python train.py --n_layer=8 --n_experts=16 --d_expert=224 --init_std_router=0.0365 --norm="rmsnorm" --optimizer="soap_variant" --beta2=0.95 --grad_clip=0.5 --steps=6617
Below are experts of layer 2 (counted from 0) of a mixture-of-experts language model. Rows are named down (a neuron's output weights, with its number) and show model dimensions 224-279. Each number is 200 + 40 x the weight over its row's rms, rounded and kept within 0 to 999.
Before each expert's rows: "comes before" lists some tokens at least twice as common just after its tokens as in all text. This comes from a sample of Wikipedia text that the model never trained on. Tokens count by the router's weight.

# expert 5
comes before: "\n", " The", " He", " In", " It", " This"
down0,196,193,185,114,139,173,140,162,163,240,234,313,226,223,160,163,235,180,164,144,175,168,229,107,255,171,235,224,215,210,216,231,217,182,172,245,227,161,238,218,153,237,213,198,185,288,209,250,185,187,235,199,289,195,250,182
down1,183,185,138,201,141,250,192,171,208,262,162,193,174,205,142,152,152,151,261,221,186,235,272,243,152,251,172,212,214,159,227,202,128,214,257,228,187,204,198,190,193,172,230,227,199,144,167,177,160,230,173,194,313,173,259,223
down2,108,179,137,165,233,159,205,215,192,213,210,191,147,217,217,235,188,168,121,170,311,225,202,147,161,186,111,227,296,190,163,182,262,175,168,191,252,178,162,246,194,217,234,211,213,194,171,196,283,243,182,112,241,254,198,205
down3,168,215,190,238,239,188,126,218,193,202,211,170,189,143,240,127,193,198,141,186,255,309,177,165,177,295,189,210,215,142,179,257,169,191,218,191,216,300,152,150,168,213,223,252,139,217,162,181,249,220,127,185,258,295,201,252
down4,197,229,161,166,196,139,186,276,220,220,235,143,281,220,300,206,222,203,146,135,219,220,164,100,228,213,219,153,227,174,144,193,209,215,177,196,262,233,219,183,182,237,181,207,182,181,279,209,217,231,202,192,201,265,207,194
down5,234,118,267,220,205,173,181,192,284,188,245,227,170,211,221,202,203,301,247,192,160,208,182,180,226,167,173,286,230,184,247,193,172,158,133,150,170,202,283,265,213,190,210,193,168,278,155,247,174,182,193,283,233,242,198,275
down6,157,256,247,233,266,223,228,234,155,185,200,192,159,206,191,196,143,214,204,267,220,173,337,261,183,165,199,141,189,211,198,268,218,166,152,218,275,224,213,173,206,243,205,174,262,161,211,230,191,230,167,212,128,184,119,190
down7,182,302,230,197,201,318,259,200,129,222,140,210,231,153,218,234,184,193,218,214,215,264,192,223,263,231,240,184,190,218,208,207,269,219,241,219,220,180,216,164,162,141,204,223,141,148,177,164,171,181,204,160,237,210,233,171
down8,195,225,225,212,147,202,215,200,148,188,251,268,149,164,209,267,209,192,297,159,154,164,193,156,238,213,146,154,244,261,168,178,162,192,225,202,197,158,257,178,180,181,197,233,224,204,188,196,176,206,162,181,171,131,244,163
down9,204,211,225,175,182,212,222,297,176,171,175,219,182,216,162,160,206,173,181,185,179,184,147,226,232,180,179,259,179,308,196,217,136,181,166,190,141,169,244,182,185,224,198,167,216,137,235,135,240,161,193,200,220,217,210,278
down10,115,161,142,203,240,230,213,162,167,156,210,251,223,118,194,212,256,187,208,254,171,207,192,175,165,255,282,276,244,219,207,162,194,161,140,191,140,223,232,108,204,163,160,244,231,258,127,217,290,139,232,265,253,134,171,244
down11,241,128,223,231,161,165,239,275,179,186,200,216,158,193,224,185,191,167,180,104,212,131,290,223,190,237,107,176,254,216,117,250,239,228,188,159,234,218,236,199,238,256,120,263,196,203,248,198,149,130,245,217,102,215,209,191
down12,221,283,144,195,152,134,215,192,218,154,189,231,161,234,239,198,259,256,155,102,262,170,219,194,164,225,153,214,138,168,213,185,226,212,137,233,187,286,325,166,178,207,248,211,196,244,230,220,262,175,166,185,240,227,243,191
down13,288,270,179,181,203,191,227,282,221,255,241,143,196,217,176,180,135,199,188,150,141,183,215,227,168,211,136,208,262,187,179,155,274,118,168,292,152,217,138,231,137,167,217,265,169,239,170,174,179,210,176,243,159,231,232,246
down14,192,194,176,222,210,183,205,335,254,250,222,201,174,247,223,187,156,187,163,196,245,186,269,159,219,191,215,106,287,266,137,119,218,220,146,218,243,103,218,217,194,190,196,204,204,129,191,219,136,210,151,209,250,151,232,108
down15,244,215,223,175,243,279,234,180,213,215,240,208,284,210,283,197,192,203,198,219,210,174,124,133,212,184,152,171,129,241,182,207,161,186,223,131,232,155,207,120,199,232,238,208,217,282,189,210,171,228,229,192,250,168,294,204
down16,218,218,179,195,186,157,225,166,194,174,171,199,216,200,219,196,180,206,244,215,204,245,294,222,150,269,207,161,143,193,208,191,315,245,240,176,190,223,187,203,111,131,190,178,173,199,224,148,155,133,211,190,243,214,180,212
down17,165,192,187,267,211,161,205,242,176,257,135,232,192,161,187,220,252,222,170,133,111,142,163,172,139,154,208,256,226,206,203,158,215,204,237,107,259,236,216,183,212,162,141,154,193,191,118,248,196,212,252,331,204,193,204,195
down18,198,229,214,268,144,172,177,255,185,198,276,258,215,200,258,236,190,231,181,196,221,142,248,186,239,213,233,150,196,185,226,195,163,153,152,166,219,164,231,268,213,230,238,256,257,151,291,180,159,242,213,212,238,147,142,214

# expert 9
comes before: " to", " in", " by", " the", " a", " as"
down0,213,220,165,194,137,154,170,213,246,179,259,188,239,194,163,201,196,179,149,224,201,238,182,114,239,223,184,154,116,201,185,202,180,242,162,303,120,246,204,225,269,178,222,222,227,142,191,236,214,182,197,163,153,229,150,218
down1,201,211,141,149,195,177,182,248,172,205,202,220,163,214,242,234,188,139,200,249,209,188,242,203,177,240,233,197,252,199,152,146,169,210,219,226,175,297,183,198,279,230,199,213,223,189,235,133,179,226,283,154,206,261,160,222
down2,204,247,283,223,159,194,222,173,257,226,226,189,275,195,295,180,138,279,218,165,207,163,193,164,179,115,233,204,228,218,163,197,241,221,234,310,277,262,219,224,161,236,275,179,180,123,161,243,76,184,149,234,204,158,257,180
down3,187,179,127,234,180,225,281,220,219,156,235,241,239,231,176,229,163,227,213,203,171,190,158,256,236,139,262,201,198,176,175,262,213,221,202,192,241,149,266,244,174,204,239,241,210,131,206,221,209,128,216,110,168,199,197,192
down4,222,162,187,213,210,255,168,200,148,203,162,261,149,96,128,192,284,238,184,211,191,184,224,90,127,184,246,166,283,173,140,209,180,181,212,165,191,187,131,212,203,287,181,198,190,261,239,169,201,163,115,189,282,208,208,208
down5,139,211,215,128,261,172,170,186,192,204,138,223,171,146,150,213,206,167,123,179,270,165,196,194,126,208,209,215,185,207,223,152,178,222,189,162,192,219,195,183,212,204,172,270,196,196,179,192,206,119,136,216,236,200,252,218
down6,217,254,103,147,227,179,186,250,265,211,178,118,158,229,214,273,204,127,209,175,223,186,213,230,220,208,226,243,174,171,206,187,162,222,183,198,206,221,164,154,167,175,222,235,169,208,316,230,213,245,119,141,155,212,233,216
down7,183,257,208,287,119,172,262,164,222,243,199,175,182,202,220,196,211,190,191,124,247,108,204,209,231,187,187,212,150,214,218,244,212,226,178,186,165,164,263,231,175,189,250,133,180,176,255,159,207,247,134,245,178,277,114,204
down8,177,219,146,208,203,187,218,222,175,183,172,145,196,155,128,208,254,214,238,229,152,236,205,240,219,307,204,155,213,155,241,159,203,210,269,187,235,257,193,267,170,258,147,183,180,242,219,162,132,202,210,189,174,214,209,146
down9,181,207,224,165,241,192,212,168,218,265,258,203,227,213,219,185,214,207,159,213,152,257,140,156,161,186,165,154,205,188,255,223,194,168,242,208,144,140,141,249,264,251,179,287,169,186,228,223,224,221,245,289,113,131,193,281
down10,208,191,232,270,250,189,236,176,166,245,221,197,208,194,190,198,188,236,210,242,227,216,258,234,161,261,212,275,168,216,195,160,212,149,199,150,168,152,149,159,224,257,167,146,145,226,187,232,211,245,227,332,164,212,248,184
down11,147,212,176,226,143,176,144,233,167,238,196,233,232,221,265,221,153,150,198,195,274,141,182,233,175,182,203,177,161,169,218,143,181,173,229,159,192,188,214,175,210,140,247,147,184,230,204,232,261,188,163,175,236,221,112,220
down12,141,248,131,167,245,129,201,189,331,173,206,188,172,149,272,197,199,194,123,192,196,269,208,201,255,201,180,246,210,166,278,216,187,245,275,205,174,149,155,145,199,202,154,261,183,251,193,190,185,182,252,211,202,246,141,149
down13,191,202,298,190,238,178,268,165,165,211,91,209,164,117,191,166,237,203,144,251,194,183,291,219,227,175,138,134,157,176,241,183,243,189,232,247,215,232,212,232,163,212,200,240,204,232,271,137,252,178,198,179,123,202,154,226
down14,210,259,218,231,210,176,191,133,183,162,246,225,155,179,208,239,236,220,183,288,171,153,197,134,217,192,204,118,166,140,234,238,205,150,118,146,156,173,217,191,200,229,206,241,240,212,175,242,228,156,215,190,202,201,176,193
down15,254,206,234,188,189,169,177,210,189,165,228,164,244,193,152,158,176,265,235,215,140,197,153,107,235,205,243,259,190,164,185,177,177,235,198,219,219,159,254,167,249,198,180,245,271,180,130,64,224,173,163,151,220,301,193,190
down16,271,154,185,195,212,272,201,266,235,131,146,237,168,244,177,124,236,159,190,227,195,123,187,241,230,130,198,182,128,169,215,242,129,237,232,247,174,228,243,211,223,222,114,205,209,260,139,209,179,181,144,220,237,105,191,167
down17,175,237,100,196,190,183,189,132,201,216,219,133,258,198,209,218,190,215,151,131,232,163,191,196,236,217,220,195,217,214,224,229,196,244,176,186,203,118,177,247,260,150,229,189,124,168,188,172,178,170,193,232,144,228,219,243
down18,215,196,156,228,124,283,182,163,251,201,253,137,258,159,172,245,211,164,198,288,208,132,211,149,164,168,209,160,245,197,194,147,213,211,190,220,232,158,228,257,217,201,227,186,272,182,257,181,181,238,248,187,171,190,180,248

# expert 12
comes before: " ", "\n", " 0", " 1", " 2", " 3"
down0,235,273,172,157,201,183,196,277,197,232,197,201,194,201,203,178,227,163,194,110,142,164,273,265,271,196,231,181,158,159,222,177,169,226,239,155,252,176,210,239,150,205,135,263,167,298,188,152,150,312,179,222,219,150,196,233
down1,228,184,221,187,201,188,142,173,235,178,226,121,143,180,202,155,190,189,254,176,192,191,164,192,191,182,162,238,238,217,226,183,192,246,222,153,173,216,149,223,216,229,201,162,263,182,149,120,204,165,235,161,169,174,273,200
down2,166,198,185,259,192,194,176,280,173,148,185,241,242,139,57,136,208,137,155,184,169,151,196,219,201,216,201,188,199,202,225,241,273,273,259,163,235,200,184,108,129,206,174,137,166,224,186,239,212,72,225,174,183,212,199,259
down3,224,192,222,210,220,160,227,198,129,214,196,236,246,226,196,217,164,158,166,182,219,212,152,174,191,286,197,184,206,249,165,254,152,175,220,259,154,175,220,191,192,172,253,115,192,227,138,248,191,204,222,255,206,307,210,260
down4,202,200,254,163,194,227,262,182,259,223,177,186,148,195,258,225,226,187,198,142,193,129,234,224,243,232,194,233,234,211,227,188,209,142,222,234,211,219,225,206,298,166,152,181,263,198,203,271,227,283,243,211,205,192,196,278
down5,192,244,164,176,113,200,206,166,215,209,283,281,201,208,181,188,145,182,218,160,213,157,166,260,173,272,252,173,220,182,179,161,141,178,257,246,202,235,262,157,230,208,210,210,180,220,164,185,130,166,147,181,183,228,207,102
down6,153,157,202,208,223,210,193,176,214,164,212,206,190,170,218,199,152,191,224,187,187,162,223,228,198,258,157,201,194,224,147,180,212,252,233,153,235,212,234,139,165,196,175,272,182,212,275,229,285,212,253,327,171,183,221,209
down7,204,180,232,215,121,216,198,230,194,154,203,141,162,141,222,243,193,261,187,273,123,114,153,266,219,191,148,203,245,190,177,264,198,248,187,290,174,226,224,194,285,189,214,214,197,204,195,229,227,213,245,152,222,206,270,192
down8,200,186,190,130,286,199,231,186,202,111,214,209,219,103,203,137,147,199,203,167,315,193,180,169,169,227,158,185,176,197,137,212,215,193,183,169,217,154,183,247,184,230,190,172,200,131,250,253,220,102,260,177,212,236,202,185
down9,247,182,187,197,173,208,171,259,189,155,208,136,146,180,164,189,177,185,142,247,219,284,170,165,191,221,207,190,171,211,245,209,237,188,195,194,188,146,231,216,179,265,172,229,207,220,221,190,234,126,208,156,216,177,138,237
down10,262,163,134,203,194,171,177,125,263,119,195,302,166,319,212,172,168,124,152,125,217,258,202,124,213,200,176,240,208,203,204,163,177,166,196,143,256,232,227,197,213,161,132,228,203,176,182,272,233,159,194,157,223,231,207,188
down11,227,141,184,206,212,212,195,175,208,225,276,225,222,127,191,246,160,207,258,221,135,221,184,264,179,141,99,260,211,206,198,246,212,174,187,141,184,198,181,254,139,166,137,181,240,239,213,273,150,154,214,142,203,134,223,275
down12,154,145,186,156,220,201,193,309,254,194,195,211,232,243,207,233,267,209,221,110,182,179,192,285,163,233,300,147,210,172,203,198,253,154,189,175,268,126,162,194,203,259,205,204,187,133,162,320,182,215,148,233,176,229,140,176
down13,143,233,295,132,174,206,231,153,246,183,233,217,158,254,167,222,221,161,122,293,220,177,187,168,227,190,138,240,223,184,190,228,239,205,232,199,216,232,185,161,192,249,257,199,189,208,219,245,166,152,247,227,182,231,113,248
down14,163,207,218,178,149,168,196,259,182,230,198,105,227,250,165,144,238,156,250,173,192,150,160,210,203,197,146,222,227,171,236,219,190,137,176,214,172,146,180,181,160,148,201,219,159,250,282,146,196,177,201,137,242,203,242,293
down15,226,220,208,145,216,151,229,245,211,174,212,155,134,203,168,238,150,160,242,128,207,234,263,189,163,146,158,235,169,229,207,192,225,159,167,220,186,205,181,271,224,191,164,242,225,166,213,211,184,194,251,317,220,204,159,147
down16,144,299,193,173,230,221,214,248,194,248,154,178,176,233,252,211,174,211,188,141,190,209,86,242,110,131,227,246,177,205,208,249,239,168,161,180,197,244,220,194,173,241,201,185,198,232,171,185,173,248,216,139,158,131,186,111
down17,266,154,118,243,197,168,283,153,190,209,212,177,231,192,179,210,186,243,250,161,141,199,221,206,238,234,247,121,196,199,149,188,189,245,217,231,166,218,250,237,182,183,238,135,177,180,210,158,214,143,280,232,162,204,185,173
down18,229,155,214,175,273,166,137,190,216,207,124,159,207,168,168,174,192,170,210,221,185,208,200,263,253,225,299,289,182,171,268,224,186,247,178,212,134,208,106,158,208,160,156,175,231,177,165,208,162,239,146,184,230,183,208,162

# expert 6
comes before: " the", " a", " his", " an", " their", " its"
down0,225,206,183,181,260,191,225,199,140,145,212,216,204,147,212,144,198,139,169,82,199,231,175,211,132,253,154,176,209,159,293,203,208,300,206,166,191,168,163,163,208,219,253,219,194,161,187,206,161,281,126,182,255,270,122,242
down1,217,243,217,227,170,177,136,177,172,210,123,213,246,213,215,219,224,223,211,194,216,217,204,154,159,204,149,146,259,173,260,190,143,252,146,172,184,141,108,243,198,193,204,159,233,180,145,254,189,147,230,311,192,217,166,253
down2,225,214,271,177,173,181,198,183,164,206,146,181,192,189,241,222,132,174,176,159,185,214,197,197,175,185,131,243,199,217,153,201,193,169,207,179,223,172,169,155,142,150,199,211,119,129,165,203,168,186,195,229,200,141,219,222
down3,196,208,227,234,172,184,156,244,231,115,176,198,117,202,137,208,169,262,185,248,187,255,186,132,189,158,221,178,166,146,247,186,225,178,234,181,204,295,210,172,242,160,277,186,205,200,150,197,239,205,185,195,214,189,225,199
down4,225,199,297,256,216,203,203,132,237,271,254,191,137,196,218,203,169,155,227,199,261,144,200,197,270,170,183,254,209,203,244,236,205,178,223,217,159,240,199,261,143,213,160,203,178,157,226,172,207,176,236,222,235,250,149,238
down5,186,114,195,239,177,236,180,138,176,234,161,189,253,202,212,190,225,153,182,165,126,212,242,153,197,217,195,199,191,185,112,179,176,169,145,164,234,244,207,253,208,250,301,259,193,162,160,233,255,181,185,277,273,168,185,194
down6,180,205,226,258,192,171,179,228,225,190,194,188,141,207,202,206,231,180,117,226,240,289,161,156,192,206,237,259,132,189,146,195,193,111,179,169,235,286,161,219,181,173,207,206,276,192,156,182,173,214,179,180,200,147,189,224
down7,149,189,174,171,190,249,268,185,161,140,273,227,281,289,223,167,200,229,218,175,210,182,202,198,180,129,224,279,156,179,209,163,219,180,209,220,149,147,224,262,233,141,219,178,192,226,219,215,168,189,168,254,227,220,179,212
down8,225,186,189,248,175,182,217,180,245,151,218,211,143,193,178,179,254,303,161,236,164,133,216,176,184,165,227,189,264,147,131,132,124,180,205,238,193,194,239,199,247,182,262,187,213,226,236,251,158,196,226,184,226,125,243,229
down9,256,166,189,282,253,217,179,159,231,234,125,144,177,121,158,253,233,153,201,168,240,199,181,226,223,141,117,215,254,144,242,203,282,170,255,197,192,99,205,223,250,230,127,269,154,277,256,135,164,215,190,203,244,169,168,169
down10,152,136,173,198,217,221,150,146,283,193,205,178,207,246,138,204,228,241,231,201,141,137,173,194,193,182,222,144,199,269,166,245,104,202,159,207,191,112,263,282,284,242,161,145,172,118,228,110,134,184,239,204,215,228,214,198
down11,231,184,213,247,191,166,235,243,199,175,241,238,226,195,181,189,239,203,224,217,212,91,260,186,194,265,212,167,112,235,165,162,215,268,192,233,126,230,228,190,175,211,133,216,217,319,259,228,186,189,218,167,139,222,226,181
down12,161,204,157,194,184,198,257,223,132,199,121,221,188,187,239,234,312,181,235,209,234,175,151,179,227,246,156,222,243,193,185,214,219,176,214,170,154,158,222,194,188,251,93,189,206,242,258,219,191,246,194,235,148,196,185,203
down13,171,236,183,106,157,247,251,196,196,192,154,148,155,204,172,191,313,201,232,219,168,159,140,260,213,251,161,195,176,207,240,223,220,240,275,277,176,222,233,145,223,223,232,161,203,289,215,139,194,246,156,247,190,219,200,211
down14,228,115,179,148,159,233,173,175,198,202,213,196,206,186,206,153,180,237,185,178,194,146,236,180,322,154,308,157,191,184,176,108,188,248,203,184,147,218,214,261,212,118,139,178,199,191,181,258,194,215,107,205,149,152,125,216
down15,218,242,199,196,256,245,196,213,239,166,147,192,167,181,203,180,233,161,251,193,254,224,142,205,215,173,219,250,277,168,188,217,224,203,130,167,141,191,84,236,312,161,212,287,131,240,135,209,224,230,172,196,209,252,170,203
down16,161,202,155,229,217,172,207,125,232,137,240,183,240,198,244,235,196,238,153,187,179,222,227,244,155,230,215,267,188,182,245,155,186,130,185,132,179,207,202,226,174,253,210,179,197,175,178,195,274,276,154,143,170,206,191,199
down17,147,230,227,126,142,163,173,138,217,168,166,174,210,253,150,226,169,180,214,253,171,204,228,167,165,212,232,221,193,244,166,194,232,232,289,180,235,215,244,264,218,104,173,244,168,201,231,168,247,245,150,103,183,159,269,228
down18,220,198,193,257,170,233,217,184,193,232,146,162,198,234,216,235,222,171,155,259,234,233,213,191,193,262,204,263,179,214,236,201,186,175,264,215,128,201,160,184,226,185,216,195,149,205,252,292,179,183,274,184,222,234,175,189

# expert 4
comes before: "-", "|", "\n", "The", "In", "=="
down0,194,236,203,148,145,170,170,129,135,186,199,249,196,163,201,225,207,158,232,178,208,154,210,243,196,213,277,161,218,173,247,229,111,182,185,221,237,171,268,221,171,177,211,215,285,184,228,188,160,128,254,163,229,165,270,166
down1,195,193,207,242,196,172,169,169,113,196,276,143,235,224,202,144,217,181,201,153,285,167,179,186,189,174,164,189,207,137,171,267,205,162,257,215,232,228,223,134,171,192,175,246,190,198,268,169,253,254,206,140,122,179,182,196
down2,134,209,244,191,220,162,176,233,144,97,144,272,207,205,198,166,292,175,203,167,237,196,172,267,150,218,165,227,133,208,169,251,228,299,222,214,214,243,225,194,181,105,266,226,221,118,204,236,175,167,213,241,141,211,207,187
down3,135,214,262,211,188,237,254,196,209,261,180,180,104,199,187,226,216,108,158,169,152,247,236,203,140,228,265,134,189,261,278,201,225,252,204,129,181,185,176,152,136,196,236,135,161,135,228,207,231,182,221,154,139,198,183,221
down4,189,181,197,88,275,218,209,227,252,229,250,169,126,184,209,214,213,236,224,246,166,253,201,291,214,146,201,235,194,259,227,228,154,190,253,184,174,146,175,243,226,160,133,102,217,223,284,210,187,283,156,280,154,172,212,139
down5,214,205,176,231,156,223,210,278,147,191,157,228,212,171,231,184,246,237,209,240,166,311,176,170,192,223,221,257,218,222,177,207,224,256,185,158,183,225,165,247,158,114,266,174,145,219,181,195,192,244,173,139,206,151,152,131
down6,182,202,249,243,157,270,172,325,323,218,226,172,162,162,159,167,125,215,217,177,219,220,192,198,204,224,215,149,277,245,217,212,184,214,156,189,239,250,169,205,181,151,193,157,178,238,216,206,175,199,167,203,166,187,169,191
down7,226,239,299,268,196,184,221,197,223,240,198,247,208,207,215,219,145,223,159,201,249,253,144,131,185,197,141,186,204,198,271,153,170,193,251,204,177,224,217,228,145,253,214,208,232,183,231,226,151,166,235,271,140,196,177,174
down8,158,154,214,183,244,227,240,194,112,215,201,192,200,208,212,151,157,202,196,188,152,229,185,202,172,228,222,231,197,210,178,180,259,158,233,157,316,194,144,301,197,166,213,232,132,139,217,133,242,214,138,208,267,201,290,264
down9,216,173,135,177,225,181,165,247,201,261,245,213,202,185,293,220,145,204,126,134,226,219,178,179,233,239,148,121,138,176,195,176,152,247,171,179,122,219,160,187,237,168,272,118,152,244,263,250,215,175,184,272,143,256,109,187
down10,201,157,178,213,216,228,175,180,158,128,225,145,220,172,208,215,201,211,237,158,245,250,157,181,137,154,157,251,230,208,178,286,241,163,191,200,180,150,283,227,167,310,156,238,211,227,185,231,158,234,253,140,266,208,203,256
down11,236,179,181,196,214,175,262,164,247,134,249,198,179,184,205,153,218,180,217,182,249,170,214,207,214,179,200,255,169,167,216,210,169,215,187,155,251,234,181,153,198,176,201,204,227,235,198,230,205,117,175,217,209,260,156,216
down12,254,210,162,203,217,192,233,305,252,157,233,206,189,261,149,212,214,113,172,162,240,279,156,226,224,231,246,155,193,199,158,179,186,239,222,158,177,135,274,203,173,271,143,196,168,158,185,139,150,195,263,210,208,211,168,203
down13,194,162,149,226,286,200,232,180,165,243,220,138,220,175,140,155,153,151,162,281,196,197,226,162,209,182,206,175,174,186,282,150,122,182,197,220,239,218,145,261,260,197,267,224,226,168,188,186,247,281,275,209,219,187,239,188
down14,176,208,208,258,179,256,136,134,166,194,155,234,237,214,180,189,202,134,242,259,240,104,288,231,203,196,227,251,212,127,199,147,212,257,226,143,270,231,239,199,112,214,199,177,179,248,162,154,236,208,216,144,217,161,202,247
down15,207,126,200,195,292,214,252,130,221,266,273,220,291,211,163,145,180,210,288,167,96,159,210,123,237,190,260,150,241,189,187,214,201,210,154,238,185,225,215,257,118,182,173,233,247,198,204,170,222,281,162,190,192,253,236,299
down16,176,199,269,159,196,281,230,201,247,215,167,228,201,173,166,167,183,202,202,303,243,257,238,183,230,206,214,199,221,272,139,258,200,234,200,136,198,219,231,219,158,165,193,176,301,218,119,250,162,228,209,185,183,252,216,178
down17,191,225,194,176,217,218,162,189,232,197,236,179,313,215,204,97,208,190,179,199,111,167,263,226,216,254,242,211,216,175,226,227,167,220,157,196,168,215,206,165,204,171,149,231,165,183,204,248,165,222,231,212,179,195,201,198
down18,213,165,190,185,247,235,245,204,227,144,174,191,118,236,198,65,162,252,194,235,235,167,173,250,258,177,137,203,247,190,161,190,117,168,217,243,294,182,147,240,260,194,240,182,187,187,180,198,239,219,247,112,202,139,191,202

# expert 0
comes before: " |", " –", " (aged", "4", "2", "9"
down0,239,233,206,277,196,218,168,160,331,189,192,208,195,111,275,195,177,218,197,243,225,157,138,216,241,251,195,177,177,177,155,175,217,202,174,179,217,217,228,212,200,245,231,224,276,241,279,171,153,205,188,193,224,196,209,202
down1,170,227,200,208,191,218,158,189,176,231,217,162,171,210,277,192,142,186,192,192,165,223,223,225,236,243,159,199,148,178,148,243,213,194,206,132,189,219,225,228,252,239,107,188,210,220,154,144,206,271,180,213,236,210,260,207
down2,198,148,229,143,225,208,201,263,190,188,262,205,187,211,230,165,192,217,224,206,257,219,272,165,237,170,196,236,230,219,183,213,203,196,195,169,184,188,191,124,201,129,224,199,228,129,109,132,162,199,218,137,298,182,185,159
down3,200,168,206,169,237,232,284,202,201,232,191,217,352,168,266,194,117,211,242,212,207,172,250,207,195,280,228,179,163,112,217,189,218,209,160,185,198,151,160,164,200,194,252,157,222,175,190,178,224,215,180,261,172,187,219,234
down4,183,166,189,263,194,205,197,195,168,142,218,125,254,173,136,198,143,259,188,192,204,222,196,133,184,184,181,221,218,225,242,154,275,264,178,227,174,205,182,232,190,170,242,110,156,257,217,274,200,166,175,181,284,275,198,244
down5,166,173,206,174,244,214,175,139,201,128,168,210,304,190,178,166,252,191,172,151,234,192,193,196,242,165,244,227,140,210,135,199,197,234,205,246,190,207,185,220,191,219,188,200,194,161,144,141,216,169,186,207,101,266,184,258
down6,150,203,131,211,304,193,265,238,158,260,215,183,171,185,296,219,157,200,215,237,214,148,205,204,197,142,182,212,241,194,247,178,213,159,232,179,123,222,251,203,156,266,239,256,319,203,264,244,227,192,201,135,224,188,164,191
down7,186,258,238,238,175,206,263,259,218,231,254,236,259,265,242,250,254,147,234,124,151,178,252,190,155,193,206,219,215,210,172,173,236,257,153,233,247,212,197,162,212,239,231,205,198,212,236,268,195,193,215,172,131,251,196,197
down8,199,242,205,209,231,180,240,168,226,125,188,153,164,194,224,215,199,267,231,162,156,188,274,198,139,190,271,212,198,162,203,167,239,190,214,227,267,193,160,182,204,205,144,236,304,234,133,265,273,120,223,228,207,285,198,276
down9,160,216,161,214,271,183,206,246,178,279,166,216,228,257,261,192,197,198,184,181,248,212,187,249,261,226,192,202,227,227,219,189,315,236,239,221,206,206,178,177,153,183,234,256,175,191,158,159,239,157,183,179,243,260,184,189
down10,249,229,222,179,215,198,155,194,165,159,162,219,195,196,143,194,159,181,182,86,194,190,256,192,117,167,252,193,231,162,287,144,222,201,281,138,166,181,201,163,283,116,195,257,305,197,184,234,207,157,203,162,182,211,153,240
down11,214,239,233,265,144,214,183,217,180,176,243,130,188,163,216,201,232,285,207,252,152,233,221,236,195,198,161,194,117,226,203,188,162,320,191,248,168,176,235,209,217,252,196,228,234,178,210,213,201,175,229,182,174,193,180,212
down12,247,213,293,211,193,159,193,239,213,193,160,120,222,213,177,206,146,163,202,181,153,239,179,206,281,240,245,199,172,290,221,218,163,218,221,250,168,221,195,259,123,193,260,205,160,158,176,204,215,197,211,221,241,191,205,267
down13,213,228,198,221,234,231,197,301,225,170,164,196,224,219,188,201,218,214,203,241,158,218,176,98,139,242,232,226,208,204,161,229,207,240,234,168,103,244,183,141,286,186,178,255,186,206,204,126,230,249,171,233,231,235,228,212
down14,218,134,269,195,198,161,164,206,189,244,217,232,186,178,230,273,199,151,259,220,182,261,245,160,141,196,234,245,291,222,186,230,171,248,190,214,235,204,165,178,297,240,259,203,208,235,236,185,238,243,114,182,186,196,168,221
down15,126,234,188,234,180,237,239,152,322,195,262,94,202,174,198,167,232,222,281,224,211,117,193,209,189,286,200,202,155,220,231,195,257,130,250,223,285,230,244,224,182,144,210,245,216,155,124,191,218,237,145,182,224,184,262,160
down16,204,148,200,193,230,173,186,212,161,237,226,163,191,236,245,216,214,185,186,264,225,230,214,197,184,253,183,191,194,173,172,225,181,218,234,178,229,218,188,223,166,252,210,243,262,212,226,94,153,174,303,198,239,165,184,181
down17,254,151,156,188,130,164,176,205,172,180,161,123,220,174,232,213,303,226,181,156,211,161,238,184,200,196,229,199,196,203,267,174,206,182,222,131,162,193,199,187,206,199,125,153,207,159,147,144,214,186,162,142,194,242,213,186
down18,158,200,199,212,184,212,183,210,206,297,234,235,167,225,237,246,125,244,137,263,207,190,212,148,242,247,247,221,141,199,187,228,284,192,188,151,117,152,177,124,238,184,213,247,122,250,145,166,144,191,187,232,188,165,215,208